config = dict(
    num_hidden_layers=12,
    hidden_size=384,
    n_experts=16,
    experts_per_token=1,
    d_expert=512,
    d_shared_expert=0,
    hidden_act='swiglu',
    moe_layers=[0, 1, 2, 3, 4, 5, 6, 7, 8, 9, 10, 11],
    router_score='softmax',
    normalize_top_k=False,
    routed_scale=7.65,
    balance_loss=0.013,
    balance_bias=False,
    router_z_loss=0.0001,
    init_std_router=0.0147,
    lr_router=0.00204,
    num_attention_heads=4,
    num_key_value_heads=4,
    head_dim=96,
    vocab_size=23472,
    norm='rmsnorm',
    norm_place='pre',
    norm_eps=1e-05,
    positions='rope',
    rope_theta=10000.0,
    rope_fraction=1.0,
    qk_norm=True,
    attn_scale=0.102,
    tie_word_embeddings=True,
    parallel_block=False,
    init='normal',
    init_std_qkv=0.0255,
    init_std_o=0.0,
    init_std_up=0.0255,
    init_std_down=0.0,
    optimizer='adamw',
    learning_rate=0.00138,
    lr_mult_o=1.5,
    lr_mult_up=0.966,
    beta1=0.9,
    beta2=0.98,
    lr_head=0.00921,
    warmup_steps=394,
    schedule='cos',
    final_lr_fraction=0.03,
    batch_tokens=131072,
    max_seq_len=1024,
    doc_mask=True,
    train_tokens=1054000000,
    max_steps=8042,
    dataset='wikipedia_en',
)
Below are experts of layer 4 (counted from 0) of a mixture-of-experts language model. Rows are named router (the router's row for the expert), gate (a neuron's input weights, with its number), up (a neuron's input weights, with its number), down (a neuron's output weights, with its number) and show model dimensions 256-319. Each number is 128 + 24 x the weight over its row's rms, rounded and kept within 0 to 255. Numbers have three digits each.
After each expert's rows: a language model's description of what the expert responds to; "raises" lists some tokens whose logits its average output raises strongly, later layers aside. This comes from a sample of Wikipedia text that the model never trained on.

# expert 2
router:131161092135146158113102141164150100150144164109108137129152111134156093129169131089140095093123127100157144185121167108159167117128141173149091087091116156159090163133095108148161157138099155
gate0:111129130081171142143132173127118118121087137106116135058115127092143119133128095159118093114115129141136106101135113135108158148115174139195111141088100109146143129107150133060160076148132139
up0:147152127096130114138125105122113092103116144106154121068132100141143147143155105096099121117109150160133095156114133116076119097138124095138097149099151117131178123138136149112141112136128088
down0:158150090090156118136112138111139143130133134100113110125112099134154125118109145102104088095133151127185173126145129134116157119118138123128141132124131135144095183140105078137087090150192139
gate1:121153129139141122129126136143112126119103134118140142092165108111154156111160105087128106148134151123153102137129137116158144138127103114166119148127120084137104131147082150122132122120149130
up1:119158056211157136101129139107124144158124092079112092103090150115113132104140084129104102102144164155197138108167133124128099154125108087118135142117127143144193086106158142158114106103114109
down1:136103158129127113115165190133135172143171147077128130152156152122121112150103164164128146111136120133163172106128122163144092085081139116100121177144137144158116181147143113142124070068107120
gate2:129141102114122154126081144139125115100152118161095122138125149164132110172127130118126115116126129097108098111119160146142118145143151109106133144095078141164115103112095121093129130120135167
up2:177119133103104116175136132123155092132160114133136139161135168087093107163133137149122075148139188110167140104156138107175109121163092106111126088128116054131143110116145126116133152124136077
down2:130152166198151158109116142118121144127155097094101111111184108133130153122130115109104149149125118084111120144144156085111108138111160102143132097113142136130098124134120116174107074125129145
gate3:137129109088131120170153137152123117089113136126073156149110148123142099135123156113107130145155129112118122147103123164162148109112145113131117137120116102154133164133100098138102124107132094
up3:124107109133126127121137108085131147124121132157134101132179125110091125146168120121127167090120141141136124119127116159178168133147148138131099097142159135153150105138057147115183141132153121
down3:146166135180138080126090110117081154094092144127156136116100142198136162158113092120139103091167178132119168140150142168136137110165137153127165096106088137140094142152151081117105115106157149
gate4:122173153114136112129127122107146130143135124122108140113141143151197126155119151104179097133131123141131126138125104160138174102172125131129111103119083149135113111123102098084177162158103134
up4:136151133139190129156118118113140170145153115129138132136111112125109098109163083169157069107190117113150096143132145162103106153119140113131116144161128156080135083108134131138139137121117126
down4:102136135126106141153114128125113133140134177132134114141127148108133098149159163101158144117132125189153123148102128119110131167182139105110135138151103147137138128124154160117122137140143150
It responds to: Periods in abbreviations (St., U.S.C.), the conjunction and, digits, dashes and slashes in scores and dates, plus first names like John.
raises: " (", ",", " and", ".", " |\n", "1"

# expert 14
router:144125068135147122098095147125138102178142169113091124153159122108138081119158119073120113135129125095136133138117151127154172104133121145145095113096144144142104181141112123167146160128105133
gate0:151122164118103129084081149130131144069137169129099144193127143099130075119120150146100139106119142102163148110140148103114096155074130150166151120134148126115111139130114106110089147095162107
up0:111143114147142112141072114118116128163118139127162144111157127142149178130146117115128139141123173105126129136098096147146099099144157134112155113094108128130139134160161178160165095161172128
down0:150128118123151119135138156146149124153141175100133101092128114128148145114124136123161135082134135113126144119114117161136155097126132098136154105140114121102163126137134116128191098161130115
gate1:155129124130148139120117105123154144132127175124137111149055127168120128165129156090116166135157122106143174103145175154130129098104111125141116139081085156066122142091138113133124146109121140
up1:169125134176133127133118058137106075146181150094105123150110171131089102115113132117107142117142111157103141084125140145141111077152111140112141114096137142127085140116089145100099118105142122
down1:169158153104120138122107127121114157101123137113121121110079110124107097140088162151112146147156123128170133127101161178134126128138127075102126156157144139101082150121129118149143138111088154
gate2:126101116119132113111185103117132150144151126119150113113121169158138165123100164105090132086161135182132098127166117114142121168134123128152144126086123114173153155097139142144113097144169095
up2:098112101117120124126180110125108132099110151145150159122100156180119146127138154148155152144154157130142127128112128112081139174089136126144145138085145171133099111168118166144111120084104102
down2:158109106156129097151109124111117103105101124144135154141168133158127153120121102159157125128105140111129125092091107117096106160132100163144126152127152136093134132140164132160108117124106153
gate3:145152189127088123131158129114125126133123165135137139132096156124174125133105116137150103089108097129175137126157170154076169114119115138161131120126105126094152102109169152120132134088123135
up3:146104149158114152156127093122129105096107145105123107105114197138120158107104144120141170135127110138127107114093147165113124156130108113098129117186127099127135168125132099142127139137135150
down3:098089091137087137097127160166101106123128139133141129130103136095085146098168152111079123154093130126133099167139108090138093157098130139117096107131136137137139130137141154146148116146089092
gate4:153111115133122151112130111131100136132121125148083094108100157102113182190164099140111146107092149147123117155100110151155160139138096140099114138111102137129124148150136180116133097102091128
up4:144158121122139146145134092125170135130108134117140098086147129137123092133158149121142151152120112138159147144185138149149104153142142157147107125129119166131120158080112142131138147100099149
down4:165119108160121133134133110118072093098154137105140135114145134135127098126097074161119106108076165162166138121174139142148114131111131135120104091106146138123140164131135170157177108131171108
It responds to: Finite verbs and auxiliaries after subjects, such as had, has, have, would, became, moved, including the negation not in narrative prose.
raises: " ", " a", " the"

# expert 15
router:137141121140152148096112147158165075160145173105105131131143163134144086109182100112155108112110115112134103167137156105163163093098130155131113096140146161155104159152088124153163152116099148
gate0:143127135102143147154145156077108159135100093084134121098114146123091118105139138124155108142151093145156125123102142127128179124142130112157111153138078104133141134136173082136136104147140094
up0:106153118099133127140165143162110135090169098104122159118095106132106109099134145102138157106133137125129130114126098158109116127083154140177140147119147107133151098132108129148068153156122098
down0:133115090146134129123113105116181116081089163113158141101102157138170138177158127161169069149116135117161117114149148146102126083079120153118109134143195122104140111127114142106152107140113131
gate1:162168115118101101110120100090141152127127122093168134151102137130110155136105124131092088157100149149143130086115128107121171143137137147130117077122077116153156107145095088126069115118133135
up1:105110113100116129110119147145131132174111114186076160140147107123180127120147147129174130116144072098130096142113166132138138086105127109163130141128146144121104094117162159123164139098175085
down1:121082118100140123083128153145126089110131187181097127113127137156160104134161130155123149093107147172104125152154135127152111115133142138122151085159139131139147110152087119118173113165133121
gate2:142121147107143132136133061117118160077142135148119111147097126130102139094133124096134142124151133157160101133136132116096165129171129083154130133083152166133129083096083105135130165195109112
up2:156157105123121114161150107108100143100121150135152119139133101146151131174131080158139117144145144172154156170142119106146140132140148127156111092105117105096161103106110150169136088157119137
down2:111173121158158077179136149119103144162119147090125097114117158147149145102120093142160156135089148178135103181142121157125163137137155111121108106090117139148138062163090098135095151154108169
gate3:143114129112148135130102106059116087110122135093146127135105154105076114123116140136133120154146122155138115137101131143167137150137114129165114125120143135129126147164138115129125131128113096
up3:105172107096155157117129128167149129142124130143158163127095151111103143125116148130122092144101074170154142112120099148167158126113169111141125097104139095145114152152149136046081171081123170
down3:083143106123138076137165133119099112137130141134129134125072143141135131115129156127144125104115120145144118104142119102132146051132118104180139140151142141106129127129112135159110091151116160
gate4:115102136148098131142104074103145147048114145146121147131185141155120158159122135121192132129123129133111122114142120163104120127125161133109122130147160118116102133130146139109151150130144149
up4:127155148149127138150118128074150111132106126110136140138172116135155158141123135134127113130137127132138100117167164132138122108137108117155137147143125105144111108152167143159146143130147168
down4:138131112142146114118127115152137127138135114170148076131103109153097138117150187104110103163135159135093136127130161146097116108173163148107101123125166138085178162142109148163071137106157138
It responds to: Head nouns after the, a, or his, often institutions or roles, such as University, League, member, debut, season, appointment.
raises: ",", " in", ".", " (", " and", " for"

# expert 6
router:130162092135146157113102140164149100150144164109108137129151109133156092128169131090141096093122127101157144185121168108159168117127141174149091087091117157160090163134096108148162157139099155
gate0:120119166111047135118121173085141130129101138129146135097136151130170109126128074116115132125129137115170121159107147108093142133168135115193144123138126147097136154139166134110166103122094133
up0:163162096155166146111137113143146118178120115124133098165158103147140123120120128090105098117133100092124109123126131127113159174134159088121132105118182180119085144142130158148113135139082159
down0:132141127148157146159141109133129176111145129127057093152149140159160129109104140113141145125125111134102133144156129112173151139161139120091145140113138151185131130138117159103163164151090146
gate1:116097167121142149152132095157136123158140156141154085096094120111109125107133126144139146096116147108140148142132145146079119171175101098114127116118112192125104124128140085133105107113089141
up1:158117104136118156130101125143187145107132105127167128111139133086091097184109145137131145122118108067153125132107115096178081134106114127109142088104111096131139123147154162130098181111125156
down1:130093138177078149148147121183137101090137095132130137088128129138092143129128105160129146108146125120141135136150122135104135162113079149135118166164142131101127130129158120157087133186121163
gate2:174121076116205133149126107103126140156101148149140166112136158130096122104128137105142081153148116112152121085135118101151099181107114123154121112137132121165139097101127172110126170141130109
up2:133193183159127143097137144171092122073170147105117137130111083153143111105116124075136158152122162162080129074132152125115134161133110166117135129118146105140118157128147117117125146131134149
down2:164136091133106099110134082178092148114149107144139135153128115186136145151165136118134082131084141083153105130123119117114140108129132139074120136102162140121163097105145088159120142153150095
gate3:177117108113132127136130169129179118163136148079166111106152125117099102117183130163123110107102091114165137135111174157136113082118110145106094077144123132146119124118154149149163177108088114
up3:140121145116071137132143153115138150127125100108102121118128117119138048111125124133146095117146149137099121172116095162097101126091064136147112114147064134128156083078112126143151152136143098
down3:091114133124135160145155096078146111104155129138172093102125127124133125084101124144145133124141157130135119107091151160105120114120147098121147111127124108168141146106160123129142122147189125
gate4:144160087107144134098119138115141120122158124099185129121120142113104102108134099173113133164111140119137110147140167123158117127144172121119155140176141103138119100167126164158131155103151151
up4:119122138103186141118177139115095108156104164122114125160121090123098092113124152121143155102097150093131117135098100136116112096144088132140111168129111097078099143090123114115161152148131128
down4:109129101108125156115134138166132121121093091156173159117144138108134158110150149103088137079104120125087116137084101098134157133096124130125143113183146162157119114113148115122155101126112102
It responds to: The, a, in, which and commas in running prose after of, on, at, plus word-final pieces like medic-ines and year digits.
raises: "\n\n", ",", "-yard", "–"

# expert 13
router:131161092135145157114102140163149100150145164109107137129151110134156093130170130090140095093122128100157143184121168108159168118126141174149093087091118157159091164134096108148162157138099154
gate0:123145150115116154129135145090129123121103151119136121147117153138136119132136154121118119125134099115153088081144108145124106122088128135111133125133104069165149127118120129096164146131153183
up0:148142098197136105159117090111122123146106091139117107118126139127156131149156105126172132127133123173096111145134154108120146092138139122139141155152140147090105120143133135099159103136116146
down0:144119098106105179094089135112107094144108145125102126133164132124118117086144133135164116122139090110177081114107136162137143118204118147134147120152116130098075106109144166137130150127168177
gate1:109186125138124112146116155117158126091110126172090140133162119125162086118141146084123148134102117127156106145146080101114114119128110126113131196115169077088144134111110118109151126114102123
up1:136151152086143134134165126093097113098093141124140129136143137138162118076157084120109149097147128092139133066092114112162162135133157128091145104146156101136179119142145151110136117124103139
down1:104117149120114109134128131151133139144140103150117133101135104145135109153093156132116192166115183110133078126135100149133128098131105082102163139127129138102151104125149131123110142095133106
gate2:130168102131162175132100139121119143114114100118085080087117150107093104145181107113110124101102127125155121102153135136140096116146091122125149140172123124140136140131165159106143126160078170
up2:087133092118099102107101114144101135108099118120171157134111130147111140100128144111149120156136134130109117157136152185116132137140093147133122163145088137108137124100141145150135076200148088
down2:114108151123123142140111162162111115132122135117115137116130149159139125129112122151117137173123135090093096096153097147172109135143104138109113108176104145127118137114134118121115147115136104
gate3:157088117143154119103116100081143152148148150139144111090134113142145120130138131143112128108113125115102135130158124192131170122135117196144108130132079128161099109112097095139164172096095081
up3:095180082134137105185107137152158123151107122109128114139136081104156135126115092106118163110165161108156152173103101142121148143134131135100107142062146109174120141123102110147069138129106151
down3:099173079130123153104160161136159194081137104128145147129133114155136128158137125095153138166142108099080144183123153124112093152130148117139106178118125125135143162114154162127111125100158149
gate4:154142153130170079157134156101141068151141133114137205125161131149135121101110139122150149141130134143161070154128159140127116129158114141136124129137127124143117110150115146126134104111115117
up4:079146131168116112114149117147156153112066100093111156144146165134122103089113142122162129137126098080122120134128117103169112157108143113078116142129126099082158107137147103094123184120142117
down4:116158135073127111129167100081166112127143135160112126144116080105125106136150079149175133133127128169126101141180136149105132165116132113127155138154160144104133140152114117160114137153158133
It responds to: Word pieces inside rare proper names and codes, such as Iv'ana', Nant'uck'et, 2003 Y'Z', plus a few connectives like during, as.
raises: ",", ".", " (", " and", ".\n\n", ";"

# expert 1
router:131162092135146157113102140164150100151144163109108137128151111134156092129170131090141095093121128102157144184121168108159167117127141174149092087091117157159090163134095108148162157139099154
gate0:124156090146124138121116127119120132137143129133129144143111140111049124120152128130164074094154121168142112166107132107155115100115152161149110133111141144143168165138122101100094103117170128
up0:090140105085139159102122109143151136149129113140149136118133103171129155175106111132146107104098141131124147137062118130109110120128141132137104074126129124182141141095128138141141135134155158
down0:119100169147134168105147101082136123116149067137128106175121140099145120121121176138104112101139096083117114158128112086125115117131133139107145124145116122082112135119105122138126071087132134
gate1:146110118105159149154129154121135091136146176119164101152130127149138096164130109144088151106126167100180099140114088126139119145177078134157123125126116169124116128167112145127130142112151155
up1:109116106148096080121120108081096101096155117163155126125160100147137143160100173137111148129089134147153097120165110060106101130141131100148165135102087113112115107098098132097172119127149133
down1:126120153097187126127102099152135142109133169101130122144124135160156081146110119196142097079077155150065151124050142138127150124154155128156132144109141143116145168141158133135146092154125133
gate2:111122100162163116143113104164165136173141124121178132117084124156115155115135150131142100154130128141110129120095140095138116138144171137164132100076141139147154132145142126134126177140093152
up2:126097132115138084127117109146125137135123132157163120123108107133141155120094120141136167129136126150113136137148139162153083113117123113125130155085079080125169148115108176136103141104129109
down2:114137131132106155095113045140099112114132127150121123093133132093096117153148113131136148077146131166092131112144123125127103078136148133177174169133149152096148126117141089112076117106144171
gate3:132151101127137145114126131135132100120126162101147121132154119151150100140144114111172113090115116116156113128136108138133139154130090138099147156114091167098105141179123128135159091140120107
up3:126124147116160094134135137105128109123129106165105150159112104089088135149109141151136160163145107122126113135168135082143156122125101128110119125105139126135090148181123160139124178138134164
down3:114132119074173146169179110114151153177121141116147106100115099156117129119126129160184131137118138100135114082136145108147105116134101145142170161129114164099159131109156107070136151119121155
gate4:147124071132140112134149146079127159123087112144086118105122126094124121147101137082106150128102088125112122155157116101102114145137108114148135173137116100124129146137126148101137177161095116
up4:159128142134174154108173111163140114143124131121131163107129120131133135155158113113184133083113111149093081117168120139144174105085161128145123138139127107133150117094137104121117119139137142
down4:119101103128108131117142122134125149099148088094153124144129112119113121064156126149169153130126121120126149126107135125178137132143134122109155135129124133140100153154104097134145166125135186
It responds to: Digits inside numbers and dates, thousands commas, table pipes, and first names opening a full name, such as 1','047, 199'2', Charlie.
raises: ",", ".", " (", "-", ")", "/"

# expert 8
router:131162092135146157113101140164149100150145164109109138129151111134157093128170131089140096093122126101157144184120168107158168117126141174150093086090118158159091164133097109148161156138099155
gate0:116127113098135157109108131150123153088134142093108097092146119110132107120173112167133126065100138121114134125115104150151138151143111118130122150117093114146112138124109163137175148116114179
up0:116134133149095136144134116154168130160160116154133100086134085126169125155116123141163134142126148098136142108123100116091097148103116191142121107153134167171148144109162127160117132129135088
down0:127108149132150109124135116113145054138100147122118125108105129129113114143154150125086125159132141095094125131098147129129108079156164150175157133101127139102138143127103159099145133116154117
gate1:131120118087146131129174149154126133157137147095135097121135125139099081084176115147143120146109137126137082108103156105102141130088142136095117125117106140168146119122142141111173078116143145
up1:134135126145182122140103147116163126111149086138091190123137102130181114124101141132152148088126115137169120155115096124178125133057114100146162165154087089131185131092133155109115085141126113
down1:102147097117110116116137159111149120121132151130142123090133113132154128111131108111116119136107146112116142141113149159119132107095112151108146168114122119162145172127120136139131108128097069
gate2:124152132122118117124112115107128162130123096121125153121133125164132134162174138152130117134110088130145127103117132126114097134161150107090173155105125115106150110130099131124102135127091136
up2:126122127110104120115136081126130109105116084118125131159139123152148141123137109133166163179155154151122100128148153147085112171159157160142151136121153108122106114117162138093122127128102098
down2:113130131108141126056146118144110115122123129162140142126162173085155170183118165132123132124118160111159149118147127125133100094113128144150145112157160148081098121095143137121107111102138097
gate3:149124134189129165084117141118099119174122110135188109139154132137128124087176079129148110138090133123086086134145112097127120137143108123136118136128064117130136124129100151117129126137154156
up3:088106098107119121143140180150150114114099139104118161108109158144079122122110165138101164160146181084162138146150112099129120110139103097107170126130172114145084114144177102144138129103091128
down3:134117097125148125118091132126107119134110163149077123147090096156102101120121133120138138108147152150147125141134120148173113127176140132125136166159127107102159107140159117095116139109105184
gate4:165167117113127135159126098123147089155089137078118121112095127164145112096141106089139092109136100139080120147147166133118148170114151128139062163141160112144114154155131112148126135154154103
up4:107135124162106112134088125161093157117128129116136086138153121159099147136127144129121096129149143124125124116109164159148118155131142094110137130115120138132091099074129104136154098132084172
down4:144093145094130109115089133139176120068083126124113149111132119153114140131126168134161115117164153118112161112115105086167109108103127123116167183090164138093099154139108137133139130113135088
It responds to: The word of, table pipes and semicolons in sports statistics, prepositions like on, to, regarding, and mid-word pieces in names like Ma-a-ike.
raises: ",", ".", " –", " at", " (", ".\n\n"

# expert 0
router:149143073131144159103107138158156100129134179101094130130148102127151097139178106085135095111128144114139129149101126121147157104131136184159081092104110115161094155135104105136154161126104164
gate0:164125108156113125095143084135122144186158127125146136120150154129061134098124091130102104184122130191101137114146162075144146146117129121117112109141176154070107110156127112124125169166120121
up0:121155128115110106127115122139163135172138113109146122080157156145121131149111139134113132169125108101131194117169121109132107125103071176097112108141136158134099127153136140113110122119118123
down0:135133100140088121102116134143129136170145041138128111093156105138097124167088149118103104173113114132155171116182162138120066134111125107125136137141111118112143167105133109117133176145128133
gate1:137128152118160163187155115161081136147167158097103123116139061135127104131134097095141154163114110123129113148101132160150123111101176129109136089151146119157148148181107106138142160139102144
up1:131117115152144113124091143114099093110125141146156126105133075131079159099109116142130137129178119088124128109173137144150080102095129142147158145106140105142114139100097139160107071105085125
down1:119146146148111146145147127137129110131172140107133146102161113122108099139143134104151117132124083112127151129129120128121146147120126118145161114134141148164125114105151165124130141103132124
gate2:112162115109150176172147160157161138104155136134152101141164106131137079115163090123125121165119162114123113140108108127118135111159127200140101135155120107121089111079104141127147120153127132
up2:118082156115123088133178103129118176131120136141134117125158127127090108113102125168118144154126149112101142121106106160115120132143108162117129174177115093109155116112120136110124102121083135
down2:101133120108152173166107114139207120099089102152168131097092101102138127122108121121129111118081122100103153115153116103104127122155142144132132154136092098109131111162140090118138125125115128
gate3:149142123143098137159107138122152146113110142072134092140136153139110078137102128172114118155141138089120127107136134140128088142133125164158163097134138167133143129092134104121128127118156157
up3:124144118134125068150110126130079127121121129131146105084163099145155167129117155103107156129158087101084128114166130098133169114089136107099153120109127117115127148138095161181142119057095108
down3:109182091146143144070146143123107128140110140126135154098137149188119120115149129143113138132129172109110100104129158140122132120135129122088113140141154095139129165125101135143131099092105148
gate4:159119118119154137115120100111146154088126143071116126118110125142133143116124106098092136166143112161122138147090168107160097124133130106150134184158127113130113124116123147102153104122138144
up4:141122134165142113110145104132079112105112116137135169129138128139097153086114144126142144125138135126133136113149143136145099149080151149100156094115138124109113167181101179156122141124143158
down4:100090133185169128137148101130149099151161120131145127127128110124181139119114090104081155131151178143122054120164142114137167146147112098137152091119138137129091148099087159128143102089132087
It responds to: First pieces of split words and names, often capitalized or after a quote, like Al, El, Mar, San, bro(ke), Inter(disciplinary).
raises: "u", "b", "i", "j", "v", "o"

# expert 10
router:131162092135146157113102140164149100150145163109108137128151110133157092130169130090141096094122128101157143183120168108159168117126140174149092087090117157159090163133095108148161156139100155
gate0:099115148126093099099106139132140101150110178150119162089183159144131127125132125112166157141111151143124139114131131128145078115116157110155134146112165096155120191185112148135141174125157143
up0:132144158089138101160143149129152113116143166140139154090141168129139123173132157155088093166160168122152156138174115154151167149138116108137125093171137130163124106096164126153144084109146128
down0:141125113107137120128119098159116102134112136121132110107127098122136116174132122111096114104126108132100136136146115129144110127177066104147144128176138167094134121129113125108124125130098159
gate1:164144060144096147152135158088135094118099138090089121126145149090175160150131125139144125134147159117103139126103123152112117084119104160132143126106110116134119142175122105097118122147154123
up1:135137100118095141114111146109129114112121152140141148158134115104166145159110083173074079124141175118132153134151139120141141075138072161122128181172109120148149114111154124135151119152124116
down1:161146125133114134108150145105193159091094130146134119126129114105151145153127113162116163142130133112145128153106075155098158143133121122089131104183146115129122159119118136123107164141123138
gate2:131125138127144136134115184135212142155181119124104095121127084095144121125145123091107143095120139114149122173088142141147172129100130120124104153130130108168150146117110134123168115154136142
up2:126147109134146124126133178137093097117162146130149113117138158138102102141141141127183121139138118092202137118189140131097093146107103152080131137141124118096133158149160112161145138083146117
down2:139133109157102116142161093139114132130102124156151117154107136184109146160151132128124151134135134089127122151142116124131146146084124106122143073147145164154100143147118121145091101161161136
gate3:130149132149174163124091151139111102122130106121113159105134123160102149138187129111183096155109125159120074151108164133106113146102114148131119092184105127142087203096115138118124148135145139
up3:146099136157123160131157127166127147120125148137128151086141094115105172128133118135064125119115100119095170148079121132138131147133152141140110134166156098168126143141150083164130123153148110
down3:150142130152089130175112117171145136179120142095140069116107140169155146135148162188144113147106110136143098144111110135137122121109111150128122102115079133141119115174104139153167141104134125
gate4:121127118145118130115094155155096163172161130130128165138122102119145132145123160110111140111121118153108142147113163124140175122097119140143101141110109101152138188118118098124155143105111126
up4:136133091147158133142141147142105151129162103130147134148145131145162127118127132147065149166086106138072174165127145147136122139129149121107104114203123109149143125152130147171126132153110180
down4:116059143116144118105140152133132121116100155107118121140130133160084118152130145154109139134128159142091130119126083115109098099152140110108145165097162165118127092089160128120150126079127134
It responds to: Month names, day numbers and year pieces in dates, place-name endings like Sogd-ia, Ing-us-hetia, plus I, You, Mary, and opening quotes.
raises: ",", " (", ".", "/", ":", " and"

# expert 3
router:131162093135146157114102140164149100150145164109108138130152110133157093129169131090141095094123127101158144183121167108159167117127141174150092088090118157159090163132095107148162157139100155
gate0:102093103164136104148133138152153137138114126117121119175133157142137126122131091129131150151079116134152153137118139145115118130112129128119147156127146083137124122135142127103127109150124096
up0:117073128150120076115154111138171155152137152169133100139138104151135126113095094139139077113144147082129104127090132136129131101103184173132116141135103116147126112092138150095152112149115116
down0:110112149155147173103153121160115080154093126118122147116140101119127104098107110158157139124090150105151136095154166097183125096150110117187164143138098143089090083154148132146105150128137127
gate1:115127113117129138075139109112101158151148147148107134167129122148149126115118115113130173092107105091091121112150103110099172115098094091097122123132143085083106133132098114137142112084072127
up1:111106134107119111147130127155129144146147105131136098110159151117117155109145136123146148112127124110042121096143105138152168155131165132135137112135156105087198165137118147139152104088114124
down1:133134145092128120122141140138124120134145137087129149117141134131151157131080129135158118133110158142148131142146133186137132100101129132095130151132096111133162128122115125116154077133128112
gate2:133169131157122137096119134151147099126120122133149123116133154117116132152118122125152107136137141103163118159071112163107122127114125193103136076144106100133114139105051086120148126126168141
up2:109120104134113121111129134127122112147158139126131125117132141119136135100120088137097123127113135144113172090113159114128159122061112133121099125219123154114124145150130122144129127111106117
down2:120143134089163138100119093131120162119131112127096152136133149153082124139150131131137135111105123141151126111094116090150147101144138155112138109155180137145123128092119138153147107062144110
gate3:133148136182053077114122120145121116146157135072123157092144088106146100125144121159114155105160124090140148147112135139095108127104137143149105126142127177180129106173074166156126126114088118
up3:099130146122122152138147102134132141139206121119161147170095168135141101149131139161113128133131147157128140149120145125132140120133096109118101123109149161108138079152112152126155117124072154
down3:127161125123154156090111100126126131126108135159151103163137174140126133125143110145154127145099161099136128167135077145132105120157145147103104153108122090129159134108116128119140138166164127
gate4:115114171148096134117109180118118165101149135089127130126166126108138121125147091114146139120168141121142131099137103153128127113125101113119159178111125115155089146111098147123121134119066153
up4:119120126137136117143180133127147130147162128129132122151126117131096115124135136150117141113113110144125112165137142111088114139120139105141133146151104116159113151129145148141124140099127126
down4:103087127134132116126135125127155074111098157140111130164181122134115116149123132097134154143134139138128098125113188109087113103139067137102133131118141145139101140147136130101089185106124135
It responds to: Closing quote marks on titles, year prefixes like 197 and 199, and sentence-opening words like The, It, He, plus title-final words.
raises: " and", " or", " ("

# expert 7
router:131161092135146157113102140164149100151145164109108138129151109134156092129170132090140095093122128101157144184121167109159167117126141174150093087091118157159091163134096108148162158139099155
gate0:120073113112130126152090149171140108135104159127124128130146134121143182131110126143111145134098147151127096166112186057132090143163162087145127104113148140090118129091137140105152124138109114
up0:140169140164128163106136153145090116106126137103096121152116150100163134137133124103115142123164116123145089101134159191142114108115112126110144105141170156113104077187122158156148116122102119
down0:116150135123133126123115145121107143114092127138190125151135115154119109147109120136112116128095075131152099181136146136147158114154117157125141118146117121094104103127102163131140091157139130
gate1:156086083154130147126124119152154088138122122147068133137090119139108126122126118125123086136152127122105113136116094115133187101110118134126116071131117139171096127091094128142161152135098127
up1:143094120132155145109165153122134098116138150134142150121092110077128126115153168150125149119062126126133139158116111188118143084153100123107139111102105134106100154137171105150135101115166125
down1:105122106133123136113109140074131146120120148128145110165137090117138136109145121143130098123167123145126134166105113134082115109143110099128141117094148136165110120147112147141150118224155146
gate2:121102143108078140114107107106156122102159171139141101166113137145135110153132117119156194072135117158105142117107150132170092098144132096140119118127163145135081159138116097182149134115107119
up2:135130164154166102130095162121149138140167142152105158145169120089154099129140113094107109098148113155093159162128133154134083115148185154136126154135181122138154129102092073127129139151112156
down2:150156133112125163121119115118087131139077108110122111089175133164121101091123207163116124157132135138168141122151157138138167163193157129169121113137106147140177100153142091153131113124125146
gate3:134126148177150126109138138146139125145117108172130086172117134117197142086174131125134111099162131159125135136119170132156094110127119142128091136117139107114101159150132136127163122143107106
up3:153127104108152151157170147171103162118142127129101071146163101069131108106128130117129127124098128147107105126113146142130120126094126121110094142138138165102128130128105183092113098115101114
down3:126142094121170115140100104123128151145143116105090180101121119118164149081114149100081123158121135107125147119136118083122105167144129135130131139126135163124107146163158155167142174172089145
gate4:143165139099101160103130157103149101072135130127205120074115124157141084150156140124097108132128125071119120136090124121116154119126126147130091119093139107164073115142116131141088085100126142
up4:172123132121151148097126094166109092119115123104120135105173155148127168078132113130144155130121142142102167123147127112112125166092094141159122150134152107148114129157143150100098111132150117
down4:125146118149140120090118150111125129101123125091090104137072123138149115148145101125106104119158154112122110172110110140131130119133133122135103135165129102092166101111136125097140104104141166
It responds to: Articles and prepositions mid-sentence, digits in sports and election tables, and line-initial dashes starting infobox fields, such as the, that, 2.
raises: ",", ".", " (", " |", " and", " at"